Weights of a small mixture-of-experts language model, trained from scratch on English Wikipedia: vocabulary 8192, a variant of Adam for the experts.
Below are experts of layer 3 (counted from 0) of a mixture-of-experts language model. Rows are named router (the router's row for the expert), down (a neuron's output weights, with its number) and show model dimensions 0-95. Each number is 128 + 32 x the weight over its row's rms, rounded and kept within 0 to 255. Numbers have three digits each.
After each expert's rows: a language model's description of what the expert responds to. This comes from a sample of Wikipedia text that the model never trained on.

# expert 5
router:159110159155169107089085101099111179110156141142161149118103145139064144163110161153176084161145061149159135103143125172115093104152111189112108108100134154139073116119111170130127177124144114045122163096118111077152090082150203168115149074121061100132076146138165100140130139131086085120
down2:045176167172150162130112214126156116160127097078086159134054139014105146131111120168095133175123092133115162100169152144093080096083132132099126159143132164127165124162163143139111149125118164143134082140125151123116125132114169123131139147114209098092122087119150101114152108140136167151
down3:079079133107096124152173129186159132119119165111078134060120128129102118125122160150145108127124173125149148163062122098093119138102119125149117215148140081164144138140123105158157128178138130116101098188104132106106110152168158121129217136148119141123077165087086140183163203052165113122
down4:106151115149117116149126103141176157137086106127110105074134151112121159133103157119116120173108136149180074130127121051137103110115190147117181188124086133096182135146139161080073144164131128127070109207157175115098138112161099069111108148139146108090098185140180079097088194154095107123
down5:104181103119106070140142146108126165149187138183111152144111118176142120103131165198155135137058134115160119146136085141131151123084129115113143081143119158154104164151107103155133170115169167074113195059113145197145132131089089134131147092078145134209177133165139067107096080117115132140
down6:116142186101119175116138121066173088116127116141125125152142120151133106146139197155099119131153085162180138091070123139099171153099098113116109139133126139168156084074116111101133156139119133198151176093168108123108131158097083120098061125194194097131164129116174079113209078136168125107
down7:146117129120154127102150162210187108155098124098135104116083128112146090113147129114136170083161165124108184097138148123116136160140159157153100098127170104118114147161082132130107205146129059104099057128077129053179139118082117110125164147099067145054119077131139129184101110172109121127
down8:106119118128071157089178105153131111141115145135136121050121087131131116181115181103179121147134116109141142148099120146117147130185132122172111101104106089153119100108136131116069153148154154141200145144124137139156058121095154094208216132119105212118131118114072184129108141094143175077
down9:112200093181129097174099170143088161105093145142095067117220187155136112141151167117173087102099144131157103138119157088073084106114101091150122180100111152107103078136142112165150123184121116125107122127111131172085157149165050133086094133115102129100162111145130068093125106153112108118
down10:149138128104165067152106082157153179119084105151103090100156122140145192095093120109109108127149158123101157130150114164138062139090092200106192127112151071211104134148093117186160092072115095092141135158131108098149139145169138098116109136124034125140176132173125150158105152136121149109
down11:173144104111102147171172103173043194128119087104167119088112115181111124070167045168102095111151131202104102165142112155105157093130134159168162115095145082120151080144146133053148144172163107139106112137178111084103149115153113161132121131157128119139141121112166070113136096106123120163
What it handles: Clause-opening function words. Words opening a new clause or sentence after a comma or period, such as which, It, This, but, who, plus year prefixes like 201, 197.

# expert 18
router:193147182142114138086150141065157132107164111129158172085128139071088142172066113171162061125097107185142109091116119145143112127139130144140109113092161157113180107128110151096130153154106120091141152145100137145141050084185184109142097132100112144100096156083166127160215144148092096136
down0:162122105144084116082139117120070114146166096178106127132167117178187122099171146113178106068107148120122115081109167110098113100162133151136152049093108160115118119206123163125130123152105108161143130178075113073126149173122064171104080097120106099098081078117090101137082116105164158154
down1:118103114113117134122099102125152155114099157140093132059092132100079132132168056125144135056125149102128129146091111127174189190118124131126146081138083207132097038142165123171116150135163134124170165139097109182120098131187102106083088145153125127148137172172161107126134109056160124102
down2:116121186117103164152120116066157079118192097181108114120165135134114085101124184161122131103101155167173137111113187103110183187185112134128117093141145133127092078193089162137122170197187143182121180142107101175102123088108118136109119124109115152093125088120059124113142125166150129112
down3:108106048183164123154132156151153134181158114170162094162032049118129123095146111098089129171154127148105128114113093130135103129127163058079196170112097130187151145100138124073134155121129124102136114133115173203165144172085118179146104121124114100144116149150144105154122147165155133128
down4:094126145140113169166099132107170082156117117196138080140121129068120065112158212149174085125151168138166127116117123145122112211093142061086153112124124136132118081160104167143116133199154138133125123125150121179125151124094119174112140092100144169100117114136073177133103122060146084174
down5:126159190125142134089125166184169110110154158116193151106131189101113087115134140112114090128169116193121067111128164126120153159109156139086129120065163119199087176139107159122157153171122111184107176105137100149144182083115124105163192166150169167105113089089166140159133147144092140097
down6:151129151179116144142133146163112090138151124117139123132090104022162127138120140168137178111155100081137134169116080187127205138114122080079098086130132150120136143110126101137127141072165119176170160060152086175121125114155144177131111119098190107128146078164103142171127137179197155149
down7:069119136118144092089095108139126152152098116157149122140173107118145143152113101179183078155083044143107139163107169065060145081121132114090142079168120175138137158098085132142177167116097144141151147165146170135147114122056113095124130132071154166108110139076051099133135107161165143110
down8:136112131200127090131140204111109094130088147136165119148146186109156168117149181118117116159134108080159116157190114133091146065195118136209125093097110156061153130127119093103122147088136149083121147162102176174128139111150131085088138107065132099138138102169134045133153136145094134129
down9:114123093122126109116091134150143174138119120153211140118141133099165142159145112134128127107128124083107090149180112140175066134105105069149167128133117111154125136182193141153133114046071109094086161097073152091168114128142150060149145128112094124112151187159129188154120090069190128086
What it handles: Year first digits. First three digits of four-digit years in dates, ranges, citations and tables, such as 197(0), 200(5), 201(9).

# expert 21
router:115129148088115159100174125099149136150139141175131185142104152105040089171090121184160084173127094156118120175129137161121130163117102138128097154116133138122141087153139146078141147125061088098145115071091114127185107103192116104111108108124109116098110212104184153215136113098109145088
down1:140174105121084203094168115139110095164098089164174112097154136099132135123143054097105144131082123138141142108063119109130091178161158194107122137117089128154083146150140142141124164144156073120169079151115101159165175137091079195156140107167125126126079120162165146058136161148173148100
down2:137111101156129090115112075147082143173155147182133086111099142136147108170122092200110177070062150093132151131085130129120131177123139106116108167109159167162143110211124096147203112177135129123157155125144092153108098127113099082097144092158119095132203090173096150159132134120189149167
down3:140120116117134123131147099100191151136106179139117102166143143117144075121155147117184101116093105152101099171104155137122106123180152178097093158098138127120107141170112114109123192104100141146097108181119202101083105078108105172158208174184048140144101095123088100088064091098118112127
down4:054090224178119132119173171190121146068118143115167159130148139158095073125150121124131146139149128139083095118137134117152172169160184127117120133137096087139102070104094126139131140136097086161116134107168095154184152102125122140102125107129140139095138113036167100155078070175104147156
down5:135106108116155138162117072133175089144120178192153102145104175153121145142144123164087115152120100108146070115119158092085119106120153144184101166095126109136143140124141026091053139144117100152170183112073079105084102183111120118152067136146146133104147156145150154129077112110133075073
down6:090154137203145108123161154202129093101085144108103139119101116107059169126136130051112047161091120131099159119170125152143149158071103155156114126110175115131083134137150195085111134104200130144105074126089132140141149145106152075115147182103149122105156103071131171097109143118103133160
down7:083085136180133125131093126168141161156126109106160088117126165135168106130147110143108123127143111101126086129194145099124154090085145088096124117091110130136120093148120073072108107074107168115119104124170006166116079198094152080103087159128172091116134144105116138172093064158129111105
down8:093166182092070141150102144099112102110131155172092133089138103131154089121128147139127133170139146117137144104072120142143204131163049148093168126132105155139092127087144093098120170154156136081188124066133076089107177196090170140171088151101101134144128121159164147112173076148178110100
down9:071149167095180109109181109143098185118155025191120101146078164156132126116098155157131140102128129142138185137139097133165123106137098139152114133099153122139113150093088067119158127124131188156104122147121083189145084162086160101120127126105148177181188092073125124093146084165114095130
down10:159109126151081130083122167154114154139183143150125112133172081126146161130097135163176143169095160101189163118138122077084074137096117179115151097156133076098111159159089180108152127111179080161180147188178156095135103134135140119175088160080140118137108125126144166100152090051111184129
What it handles: Line and list starts. Line breaks ending list items and the dash or table bar opening the next line in lists, tables and websites, such as "- ", "| ", www.

# expert 38
router:114081102111106082065142111123132128208173072154112172167087134103054124144110146121107112087123158164151150098103114178149108170089123152131094164103144129128097109164053132088118128120081118116138098109098139146121089099156120109117117100102068180093069149135187112194124069107139097140
down0:130113131183187091079159145218129115129126121109162166153128145105111081083101161149167068127164136129086132160111122110174116109110147124063117109104150183107136132141146165128120119116126082117138099148165124140153140080113113115124210173173070127087084169106138168143116118134142097229
down1:124098151171186154093114211211126131114098073152145112217120077155097093181186145172102086132091122115095114161086128117188124118095138134101133109104088133131171148125158127130162071109104106144155126151090110170153110105112099085088149112105145129065123135104144147096088136119087124151
down2:132157112115127130071150132116119061109099156129127133123108136186143138064110129106163126107156151162113151147144103092206114090112103137119118101097116116170063119139095110100133205150153132113181139171100101064133192177106088129158190126122081133143092108150101159123060185171099107174
down3:141088137111123124153123134094142134124099133149154172131170140138139100099115116047166053111114160082149138177150117089164152165117123140135146076092127100106126041182111186146112126099111130171120073160100105122115053128128100066104105108156057111116069143129137198176138107116124117090
down4:154127101113172155129195109104139033091107127141093113120090142097161104147133090115079159169130096155165085124108098153169172104061132134124120148070148069168127122140094140141110081157142126142080069144155109145096147146121140113105139109145088060095180143102060189143120117166082132144
down5:078134156138118095103167110149165147054103140131136119111176121178066130129099133070159065189111150105172189114108108113106151158107055114171115122122126123149098113098131161135107148103173098184094142172159070082125137098109125110079164140179140174104121148127115187117122084103150184137
down6:113099139124145120083130170173126072156116086153106130220176099131104137196132177165059089153143129097158190105103135096099169108142160122152072139121098111097142173139080106120113141124099158154088131181111147082153186180127106122148128105142069133129099132150147171091143173169125119085
down7:118086154087109139144149099151156121144095131162180106143141129114145073115099118053140087073143182140175083143153107147110120088106108135059120137137117110143111133167113121131142138104155074075090114163100125098122131055124150112147176216121095137165101169171057153060119168159164130125
down8:185099121120073121152150097114112115168146113188151106098101097158113114153148126078135108171137126073180123134144122202108124192090137163165093127137118051159144090135119123144179111147138107161194177098161094122153069182163152140123147119072194168130107116107156140102120150116084157090
down9:120127117125094149101148098128156044080135112125134117200149118149121070080121126049137131090138118169140171140119149114181159110150142128198086108094121099115095100123132094120147171078112087151139051135112159129155164124123118169171139078160133140160132077082132155121223102115091118143
What it handles: Line breaks after headings. Line breaks, mostly after == section headings ==, table rows, list items, or sentence ends, before lists, tables or paragraphs.

# expert 54
router:111146063142117121073139069128141108162143127137110161123088177068064110149066153128158093139132200126144132159096100135101141115094139163094122149117092158169117108161144177110197143121173068109122168106110146157106106127206159125117095084119090129141165177145186077140149130087122088114
down2:085068085230123055077148086137104133101127160132116108120130109188106116111077146114148120206100133105129154136135133146128112073136090150135192106158049148123153160201155121175145135138108114127121151119117103105098110163119136130145110173194123102109136143166124112088142094154135186135
down3:143116096137120192106133100143117086160116113141083122064115128170107115121122160148088092157101082091101080114084122118135131140097109125115110154080071166148139169183115063128140106130129144098133141107168042160110127169110036164112116112185168091108121125172164138166140176104199117114
down4:146115105078117142174139096110151133155102175092133171123115095100117179104150084139128115118132154122087107119186157179157176046131156142187095094135109145192131071129149077098073077135111174075127176106095156105149157077137196111149111117123078133132132160153141138130108096088155076148
down5:142128140136129125047115111156131115163099108160138111105157178154173082166116156120134122086116095164109138158145154137142115158128078085128158141097093183144089143138074128144128116114117173147081094117157089113141126083205115161109139080124109104156113203122082083182197134077146142043
down6:103113110180117149081147091189124114126072147149152135141152135153154143163081138080094101081143138117118152104104187179125066145101106168193184067137097094132044091140137196135113139143140138094163090204156124098164089124139102138124110174142077146089117129104126161133116098093124127143
down7:163139122160127136140111093174099122124186207199108117131133195145148087118150113141114141144158104094144094132125114134172194132109147134098086097121116129175156147162114147129088094101170131163147159102167109210100125199108113124061127090130066110170156106159067153129115128065121099142
down8:152138065160134129113138169154122171159074091137164105157128189105101163073187081145176163152113186136167129120133123177147075139121139108118154136111065143084162113124134110104153095160103121096106080136146186095128097111117118140091154110124108130105092182117142102032071160096120177155
down9:138127123143117129105177112168100035171093110116134108076098098099108148195084135054126109129113079102088061078091128158088092191130166100139179127147107105135113083109189130101172119176144077095100162151102106142147143150114112107190153141101161172106133156106134097096150125129129126131
down10:116110128081123096114119103185143142129134102092118171152138140122143086147121143138142142130196145108161124185138096223136133188057079090092114134135145123108138122098054103127175130128100148152182101128178058134129105106097134128147146156111169113182111151138107140173180105066109144204
down11:112072153154094126152115175154128151115133068162130113173138096178127145126089138114182073125078126108155111117101078113153090137106123125162174153112101135135150078098123100145187149147111159151118131189157101111103128152164103143076082103173172038057164087162114112082168172127131159115
What it handles: List and table punctuation. Punctuation after names in tables and biographical lists: pipes, commas, opening parentheses before born, colons after Died.

# expert 39
router:179146147109169168126104112081144211107116080139131131129080163109062153176109144102165120142140098104136134145094062174147100106157130157142128123119109147119109099121081188129144084132138157061136163116122153129159116120160200172137147070194063154177133150125172073131113128124121077111
down2:141072146138095122125079109123143186132103081088105128185079098183118075132155138133085164154159131081174158141164141087135143170138100157191172114107089132103095134147104108136063160144061146127133107157170142114171077126140144106143095147204129104117144132097121120125130090063201108118
down3:131121115135139110175101120154120157160079139155074096070118141144060179141227072177167111114077195121133131123128130127063096116187099166153153072152092124160114147117147130112079129116125130098162147129104118140145144185133147152166126101165117144088117121122083156158107063071166126134
down4:120089141166135139149095222137092113128094177175133129099117185167110083092138138201117092128172072154132183136128075130162125117139100129144034105159136117117151121131081092153102106108128098155156103111105115165047155126136104121113173134134155130097055116133115151173089159140148114097
down5:180190179118109113056070057169132152148078110150099112082150087069135100121063145160163077147084121112114123104103123126137120082128139094156117102120081147151061111182101158120123120142124158130119124172117128056133171170127115075131163082145102158188118121153102143159119100131149116125
down6:108101095141060165158147108192104137147156111154169185124147114104117144077149105122167144156066102137173109138171170135107134106158139083119097112107078175053119121100086124101156091101175105073113120121152174150156210115138148187119113156089149095125137122132184166132145121174095159162
down7:116108089108152124122138187076142064123192129150103163151085162093113107115119148095143105146120142152142182120097146145160144130063128108108081058158116186150090198154132157156081176155177087144117093077103146143133154105124122126185199123101096163153147092145085147115095178125094117109
down8:100104146148125103196119104194088120122129105167166125118121140135143172128152168148138199074125140073108066093104143129145044138139121101082131110102133113137156102138145123125110147141111142134145200122136094124094154106105187133127111177130079110094120060146156161121075123034181107172
down9:084119154171137152124106140124111117151121141092131186081078115021102106111139184111121129210093105160128141134172071158125094116112114150066137168193117100103116118143124114097173120159156148101148107085153158087104146182117135165109124188097219165126122134163150137124110148103118140128
down10:082168136093096139134132125054128139116117087120148086205146112082152146163078081105100157098165102144136105171115139102119118133150145110120128226125113135127146073044092123106144164102133097148100100139080140175159119183131094183107133126103199145081154099163158164111120121157147163125
down11:135120102120089157132124158128119209145175078084084117166159110143102102080132112104153110122139156186053146170178159167092139147109126116105139086105138141092108110065092113059146133076171133121158150092181094104098123171051115128182151156155098154097161131101162118142140104159108163138
What it handles: Subject and adverb starts. Sentence-opening words and adverbs right after a subject, in narrative prose: This, It, They, also, then, later, finally, again.